From a checkpoint of a small mixture-of-experts model trained on Wikipedia: 10 layers, 670M tokens.
Below are experts of layer 6 (counted from 0) of a mixture-of-experts language model. Rows are named router (the router's row for the expert), gate (a neuron's input weights, with its number), up (a neuron's input weights, with its number), down (a neuron's output weights, with its number) and show model dimensions 128-191. Each number is 200 + 20 x the weight over its row's rms, rounded and kept within 0 to 999.
After each expert's rows: a language model's description of what the expert responds to. This comes from a sample of Wikipedia text that the model never trained on.

# expert 19
router,186,197,184,196,223,188,200,165,194,189,219,175,234,201,210,190,194,215,188,189,211,217,216,161,234,217,211,206,169,191,174,190,170,214,217,192,187,185,174,191,182,254,219,224,176,219,198,225,198,191,196,208,212,184,216,219,213,180,172,213,181,231,216,155
gate0,185,211,213,194,189,221,204,201,202,200,200,195,229,197,200,204,188,220,171,178,198,215,202,201,262,213,219,241,188,196,216,174,199,184,208,260,216,220,197,199,186,161,204,233,206,200,198,198,205,199,197,174,228,184,166,215,200,179,213,204,254,254,201,198
up0,228,201,181,192,212,200,196,178,152,256,196,197,200,209,216,160,194,198,201,210,201,200,186,196,195,221,198,202,204,198,166,209,222,199,198,169,176,210,196,189,199,195,200,202,206,180,187,223,200,205,205,186,195,175,202,230,185,200,263,173,195,184,200,209
down0,198,211,167,200,195,200,249,205,201,200,226,194,211,228,176,197,199,234,175,205,217,217,195,201,142,198,193,210,213,220,196,203,211,192,183,173,208,200,209,205,261,224,201,189,205,199,212,190,194,173,194,198,201,209,157,204,213,216,215,182,194,196,209,217
It responds to: Middle pieces of non-English proper names after a capital initial, such as uku in Fukuoka, ä in Växjö, eng in Zengi.

# expert 36
router,173,205,168,205,192,176,208,155,228,198,237,206,182,216,203,198,211,210,211,192,217,189,192,151,214,188,214,194,223,199,199,217,203,199,187,228,209,208,203,195,225,263,216,216,214,200,187,191,208,211,175,204,227,185,189,213,197,225,163,181,198,213,229,166
gate0,200,200,192,208,163,201,200,174,217,212,199,203,211,231,246,193,218,213,216,199,193,211,228,199,198,175,225,200,267,207,197,225,200,213,224,197,200,196,204,186,233,200,177,178,167,200,186,197,199,200,166,202,197,208,213,176,200,204,204,205,192,225,197,194
up0,195,198,196,237,183,194,200,199,202,141,174,198,201,196,230,187,204,202,191,201,202,244,212,203,204,198,200,244,224,199,187,265,202,201,206,200,199,188,225,189,203,201,200,160,169,233,185,197,220,196,244,175,189,180,187,223,196,202,199,223,205,243,195,189
down0,196,163,187,199,201,223,166,200,237,221,192,206,157,200,238,171,174,202,202,189,226,202,212,210,200,162,211,185,187,187,249,192,202,209,134,193,182,192,221,207,157,200,201,203,217,194,202,198,196,213,221,143,237,224,195,189,183,194,200,179,201,223,199,198
It responds to: Past participles and predicate adjectives after was, is, been, such as located, based, known, built, held, certified, available.

# expert 59
router,190,213,220,233,191,199,216,137,199,184,230,180,212,206,215,177,229,197,216,197,199,217,198,151,187,221,195,225,183,222,195,226,216,191,196,193,195,211,199,197,201,214,216,211,207,213,202,194,177,201,189,191,182,182,205,219,193,200,187,183,189,187,222,190
gate0,207,206,211,176,205,195,164,207,205,189,206,200,189,202,177,206,202,223,208,203,180,185,198,213,204,176,198,220,202,202,205,199,194,196,164,196,184,184,202,212,199,205,200,208,114,210,200,228,196,200,172,154,215,222,203,205,241,159,200,201,201,226,210,208
up0,194,247,201,202,168,200,225,217,177,192,214,176,197,199,197,214,200,184,203,165,161,205,186,173,212,161,204,206,186,177,233,159,164,202,275,180,197,197,197,225,200,200,193,199,193,207,161,200,195,164,218,251,228,190,212,201,204,211,194,200,180,224,195,202
down0,209,189,230,197,184,200,211,227,194,194,202,212,253,208,184,205,201,174,194,196,194,205,249,192,198,161,210,211,179,205,207,209,214,188,192,196,183,189,192,207,202,201,200,192,168,211,188,226,200,217,172,201,233,171,188,171,180,203,168,196,199,200,257,146
It responds to: Single digits in sports scores, ratings and table cells, especially after en dashes or pipes, such as 2–1, 6–0, 6.72/10.

# expert 41
router,186,236,226,237,203,140,215,190,203,200,208,177,194,186,206,179,237,201,160,187,207,213,195,179,219,237,199,238,178,207,183,200,199,201,188,234,201,226,206,185,193,241,206,221,189,210,220,191,210,172,204,209,206,167,214,238,204,200,187,203,196,186,215,198
gate0,172,255,191,274,200,151,218,138,152,195,203,197,171,205,224,191,201,185,196,200,209,199,199,180,202,194,215,214,197,211,182,183,192,210,204,188,193,150,197,201,200,199,163,203,217,232,200,217,213,220,194,198,152,203,199,195,204,228,200,197,199,185,218,200
up0,245,170,224,166,227,214,186,197,232,230,196,201,212,210,193,212,172,216,194,199,195,230,208,197,236,187,184,200,206,213,205,185,229,191,234,234,192,215,202,208,209,200,210,178,167,178,173,203,173,173,179,199,201,190,206,204,197,188,219,226,199,198,189,255
down0,207,199,230,224,207,208,221,180,199,195,200,204,200,223,127,204,204,197,174,215,207,194,221,232,239,179,195,197,202,190,201,212,243,207,187,180,194,211,205,166,182,205,234,233,200,202,201,242,171,203,206,178,231,258,202,227,213,176,233,166,259,214,206,200
It responds to: Uncountable abstract or field nouns and adjectives after of, for or and, such as tourism, music, finance, food, cultural.

# expert 1
router,166,228,207,218,198,179,232,180,241,196,232,170,228,226,202,200,218,233,193,195,189,196,224,168,199,239,197,188,167,198,168,211,205,187,212,205,195,168,175,208,207,226,235,189,189,184,184,217,202,166,184,236,180,192,183,211,202,192,171,205,192,202,206,206
gate0,197,197,198,146,205,198,193,241,187,206,198,220,232,192,222,204,221,201,172,224,251,228,222,169,198,190,210,199,178,192,203,195,144,204,194,195,206,193,160,165,247,201,203,167,206,173,204,207,173,204,200,192,199,215,202,199,190,172,207,199,196,202,189,195
up0,203,181,205,211,188,185,200,116,203,165,187,202,191,201,195,185,201,196,196,181,181,202,178,201,205,207,195,187,198,205,208,192,234,197,205,201,199,182,223,210,150,198,199,204,199,203,180,193,200,200,191,198,197,164,143,215,205,213,201,209,189,202,197,200
down0,211,195,197,204,194,222,214,212,189,198,181,173,196,213,237,169,211,196,201,200,191,241,201,174,180,195,185,184,211,191,204,174,168,198,236,221,188,218,179,200,200,245,195,211,199,198,199,183,202,200,185,231,199,145,202,202,203,198,199,198,203,214,205,213
It responds to: First digits of four-digit years after months or parentheses, especially the 2 or 0 in 2019, 2021, 1990.

# expert 56
router,195,217,211,234,205,189,225,156,235,173,197,181,217,192,205,188,197,193,205,198,208,216,203,186,231,218,199,234,173,200,195,210,220,192,202,236,170,193,173,218,199,207,212,233,208,239,194,221,203,198,190,193,188,183,206,232,173,206,198,189,206,193,212,183
gate0,201,190,204,239,203,204,202,181,178,178,203,209,199,213,196,198,201,197,200,202,200,213,190,200,209,205,185,196,202,206,198,183,195,198,196,215,210,193,199,198,205,198,211,204,175,205,172,196,201,205,197,211,208,206,216,201,206,168,223,205,170,201,202,237
up0,189,154,205,206,222,200,197,175,193,196,198,201,212,233,143,187,208,204,198,204,187,235,199,202,178,180,197,219,214,181,196,160,200,198,219,207,200,220,184,190,201,166,199,217,200,192,199,200,196,208,207,197,194,192,169,217,207,201,206,218,187,201,217,190
down0,212,215,177,184,226,154,196,199,175,227,193,200,193,190,224,199,200,195,199,200,153,183,205,211,175,198,231,206,252,193,226,181,182,199,147,168,182,173,189,200,206,174,197,212,263,194,215,186,223,194,201,192,222,201,200,177,228,182,198,214,197,198,190,213
It responds to: Head nouns naming a person's role or an item's type after a nationality or modifier, such as footballer, politician, player, films, Prix.

# expert 22
router,198,235,184,237,186,166,177,174,177,206,215,225,191,211,212,195,190,203,195,207,185,209,219,174,199,204,224,215,223,183,183,196,214,205,216,215,195,205,193,224,240,232,222,207,200,205,219,218,182,201,178,226,218,215,223,185,212,188,193,195,191,185,207,200
gate0,209,199,221,229,226,205,206,228,198,266,199,221,207,194,203,194,202,187,228,201,175,199,206,202,166,223,172,201,195,195,177,205,268,188,199,209,198,252,189,202,200,188,189,215,187,200,178,215,217,208,171,231,204,193,209,193,206,176,223,157,184,216,201,177
up0,202,216,174,177,187,170,194,193,201,171,209,172,185,206,226,213,182,224,177,205,210,197,199,236,199,135,200,164,177,200,213,193,200,250,136,199,186,159,223,220,161,204,228,202,233,230,206,190,147,180,218,203,192,199,200,249,221,212,203,221,204,171,188,192
down0,181,210,177,262,199,200,159,223,193,204,217,198,205,200,202,204,208,204,230,194,216,196,156,198,177,199,201,210,200,199,234,200,194,214,235,217,186,220,189,190,217,200,213,129,199,161,194,216,199,167,210,226,193,176,212,191,185,191,199,212,209,192,202,198
It responds to: Main verbs and object pronouns in narrative prose right after a subject, e.g. began, went, appears, tells, him, them.

# expert 6
router,190,232,192,229,214,166,204,182,206,193,204,176,202,196,203,197,221,210,209,187,155,199,188,153,211,221,199,195,209,171,169,195,210,184,197,234,183,205,190,208,233,211,209,192,175,216,222,189,210,201,187,213,180,163,185,230,167,217,190,224,186,191,198,159
gate0,204,203,199,190,203,208,208,182,199,174,197,145,200,205,208,215,181,206,250,174,222,192,205,202,187,226,201,191,207,200,245,192,196,209,200,195,188,200,204,175,188,185,216,194,246,194,184,208,197,209,201,180,209,209,197,194,190,189,175,200,177,201,181,217
up0,190,199,190,177,204,206,198,237,198,259,197,200,196,199,192,194,191,199,178,199,209,158,199,167,238,185,201,186,197,171,161,205,200,190,210,196,216,218,213,195,190,198,199,205,169,185,205,162,216,164,178,182,173,198,190,193,241,227,206,181,221,197,200,212
down0,234,206,152,202,202,201,206,201,176,205,201,198,206,258,171,212,221,182,176,189,198,210,198,184,173,182,210,203,185,191,208,203,214,228,193,201,196,211,220,226,193,166,187,175,196,193,207,215,184,218,206,203,215,205,174,205,203,191,221,199,188,243,240,185
It responds to: Final digit of years before season dashes or championship names, such as 2016–17, and nationality adjectives like American, British, Scottish.

# expert 61
router,172,208,186,228,222,183,228,182,210,190,227,191,213,204,195,203,208,198,209,178,206,190,221,157,194,244,230,215,202,184,182,203,200,229,212,202,171,209,188,207,208,216,222,189,183,217,214,214,176,175,179,216,201,204,218,206,198,191,211,208,191,200,224,189
gate0,273,208,159,202,215,192,197,196,189,216,197,200,208,200,192,227,224,170,238,135,227,200,206,181,236,206,198,189,192,155,179,183,195,211,188,190,207,226,200,201,251,216,192,205,199,200,226,192,212,183,200,231,195,176,165,220,203,198,184,202,197,197,192,214
up0,198,212,176,181,196,209,191,200,166,207,218,201,198,204,198,211,169,224,193,193,199,179,218,198,240,205,201,191,185,198,190,222,173,167,192,195,210,211,205,172,229,228,199,239,196,210,183,203,200,210,197,212,207,190,209,236,180,238,199,191,177,162,215,200
down0,170,201,198,215,206,169,198,179,222,225,208,211,214,189,182,190,193,208,231,200,202,192,216,243,233,184,234,242,190,180,203,222,216,204,205,246,179,193,177,195,188,202,203,204,130,224,218,199,181,194,200,200,228,190,188,183,201,208,224,196,200,186,204,199
It responds to: First or second pieces of capitalized names and place words at line or cell starts, such as North, Port, Fort, Ant in Antony.

# expert 33
router,177,215,211,240,209,167,199,185,212,171,227,175,214,177,232,192,235,215,190,182,215,203,220,177,221,203,228,221,196,210,177,229,232,200,185,207,200,194,171,210,215,219,197,228,169,242,214,205,204,214,147,196,214,179,213,184,216,201,180,187,209,178,223,184
gate0,203,200,236,198,211,197,208,216,180,211,180,216,219,198,197,194,196,206,173,225,189,212,215,200,186,197,189,201,232,191,214,200,206,202,209,196,194,201,192,206,200,197,209,202,199,216,160,210,202,192,187,173,236,197,192,178,235,186,228,187,199,190,225,202
up0,202,247,206,210,246,192,198,206,199,205,199,184,242,190,163,219,200,176,203,203,186,200,145,177,203,202,166,207,208,167,194,136,217,203,188,203,191,173,178,209,202,212,208,203,215,219,173,223,194,196,203,174,223,198,208,226,210,225,197,231,214,200,211,194
down0,237,196,213,175,202,189,243,201,201,212,196,204,225,209,227,209,167,197,200,195,214,174,167,186,258,224,210,205,217,186,199,231,202,197,193,203,193,205,229,189,189,199,206,216,195,209,206,217,211,228,194,183,185,170,203,205,218,177,199,201,162,168,198,191
It responds to: The first piece of a split common noun or verb after an article or preposition, completed by -ing, -ed or -s: st-ays, shell-ing, correspond-ent.

# expert 8
router,182,200,220,197,199,169,228,147,186,189,251,183,188,212,180,204,220,223,193,178,189,245,201,192,169,207,216,224,181,153,217,215,204,205,194,181,192,189,200,224,236,215,203,208,188,198,191,238,205,193,185,192,213,170,211,208,209,165,188,203,204,171,187,205
gate0,235,183,219,187,217,170,199,202,170,184,201,182,205,182,191,215,164,179,235,182,188,195,159,195,265,172,196,179,200,213,188,188,200,215,185,230,207,231,194,200,254,206,199,217,222,228,182,198,204,186,190,204,192,215,211,200,166,188,214,219,180,224,258,203
up0,197,204,211,210,195,196,196,199,190,198,191,200,232,208,201,201,219,185,193,196,224,224,209,223,214,193,195,210,190,174,189,189,187,208,199,175,198,192,216,214,196,203,168,207,233,185,190,212,201,204,273,180,160,195,201,248,227,198,196,196,241,197,218,201
down0,197,179,201,195,211,232,215,190,202,202,201,191,144,216,199,189,190,234,187,191,209,201,237,197,201,135,204,220,212,200,200,157,203,150,202,213,179,193,148,199,202,229,199,210,214,186,236,193,226,206,199,236,200,245,192,184,185,227,190,189,202,195,200,210
It responds to: Adverbs, modals and the infinitive marker mid-sentence in prose, such as also, not, would, well, then, often, to (move).

# expert 32
router,191,201,220,221,197,173,215,169,205,214,196,189,185,217,201,210,245,200,176,188,203,234,219,152,202,248,206,183,181,198,179,230,212,180,205,196,159,216,185,219,234,264,197,232,204,231,225,217,207,194,179,182,176,195,207,200,181,210,179,188,206,178,248,172
gate0,200,260,200,199,202,200,183,201,247,208,187,197,222,235,227,213,219,234,218,203,172,201,208,167,192,214,204,219,178,244,205,213,206,202,165,216,198,210,214,154,185,157,191,200,211,181,250,179,184,171,194,191,180,192,129,173,201,196,226,199,199,201,212,206
up0,216,185,199,195,185,201,197,200,198,162,159,167,175,165,185,202,221,192,181,199,194,198,186,207,222,173,202,200,206,169,200,181,209,179,218,200,207,195,181,209,204,212,207,195,182,202,160,250,165,179,220,222,222,215,199,245,199,203,201,200,206,201,160,193
down0,200,200,201,200,235,207,217,200,193,191,199,195,195,205,198,217,203,217,193,231,239,231,186,239,213,197,199,208,201,237,226,193,227,200,230,205,160,207,204,198,213,201,179,218,223,202,195,252,214,216,202,208,217,205,228,204,198,174,222,222,199,221,208,183
It responds to: First digits of numbers in sports and election tables: goals, appearances, scores like 6–2, points and vote counts, plus TKO and KO.